config.yaml
num_hidden_layers: 9
hidden_size: 128
experts_per_token: 4
d_expert: 64
hidden_act: "silu"
router_score: "softmax"
routed_scale: 1.0
balance_loss: 0.000816
balance_bias: true
init_std_router: 0.00666
lr_router: 0.00234
norm_eps: 1e-06
max_steps: 5678
Below are experts of layer 2 (counted from 0) of a mixture-of-experts language model. Rows are named down (a neuron's output weights, with its number) and show model dimensions 0-127. Each number is 50 + 15 x the weight over its row's rms, rounded and kept within 0 to 99.
Before each expert's rows: "raises" lists some tokens whose logits its average output raises strongly, later layers aside. This comes from a sample of Wikipedia text that the model never trained on.

# expert 48
raises: "en", "p", "er", "et", "w", "é"
down7:47 29 44 67 31 47 64 28 49 61 66 72 51 52 55 59 48 54 94 57 57 55 57 35 46 42 70 67 42 57 53 48 41 54 44 37 53 55 55 61 68 34 35 51 57 27 64 46 64 35 50 37 35 55 53 28 60 61 55 50 55 48 66 50 07 42 66 54 31 69 56 20 68 56 45 38 43 55 50 82 59 50 36 76 76 61 73 46 68 39 78 46 39 41 45 37 45 71 37 79 59 54 65 36 32 39 35 55 38 39 62 31 31 30 54 37 11 79 55 35 58 31 59 28 83 58 44 33

# expert 32
raises: "umber", "ab", "T", "am"
down5:84 34 54 55 44 67 53 27 81 60 60 67 31 75 51 49 62 36 39 44 34 45 42 50 66 54 25 59 61 78 45 55 70 35 48 62 74 71 57 17 27 48 49 56 58 65 29 72 49 44 37 48 37 45 50 39 54 40 36 60 57 48 40 53 43 76 43 36 62 78 59 45 44 54 30 42 60 16 41 56 62 60 14 35 60 53 39 34 54 53 62 53 53 41 37 66 42 14 72 27 44 29 60 49 60 13 31 53 61 63 43 54 33 43 31 65 35 45 57 47 56 33 21 51 31 31 43 32

# expert 15
raises: "ad", "ade", "D", "oy", "M", "og"
down9:64 64 74 25 66 53 52 64 30 50 57 44 50 20 60 26 34 49 55 36 42 47 77 46 48 65 44 40 29 41 23 51 44 41 41 69 34 35 61 15 57 22 38 49 57 28 61 66 40 58 40 68 57 39 49 73 34 54 56 72 61 46 29 40 67 41 68 34 48 64 44 47 23 53 54 53 58 66 81 76 45 63 24 31 66 55 57 59 67 40 19 77 55 40 63 53 68 50 54 38 41 30 55 48 46 43 29 57 37 43 65 39 67 49 82 29 34 40 61 49 40 51 22 43 22 67 33 61

# expert 78
raises: "at", "-", "al", "f", "iv", "a"
down2:48 46 47 46 75 61 08 68 95 49 40 58 72 78 56 70 42 24 64 27 55 18 67 51 68 39 70 67 73 47 34 64 57 70 50 62 60 38 49 38 55 56 55 40 73 65 55 45 38 61 49 47 82 27 48 30 33 66 72 43 37 66 53 39 35 27 47 50 47 56 43 63 71 47 54 62 28 53 44 56 43 63 42 45 54 62 59 46 30 25 39 56 69 61 36 43 47 40 38 70 60 30 70 56 65 39 38 76 64 41 43 32 55 45 75 47 48 62 62 37 26 55 58 37 74 59 68 65

# expert 36
raises: "-", "s", "es", "f"
down0:54 51 27 44 29 49 45 80 50 58 58 68 36 78 54 29 38 52 36 63 48 52 40 62 46 36 55 51 38 34 89 64 43 44 41 66 48 29 53 71 49 61 20 63 52 49 71 73 43 47 46 74 51 48 47 27 42 61 69 37 35 46 50 44 51 66 32 59 26 80 20 34 19 44 51 60 39 53 70 79 49 31 42 62 50 63 46 31 20 36 27 44 62 33 39 34 24 40 34 44 27 50 43 57 38 51 44 60 29 46 30 57 46 31 57 24 56 66 67 76 44 36 73 27 56 50 46 34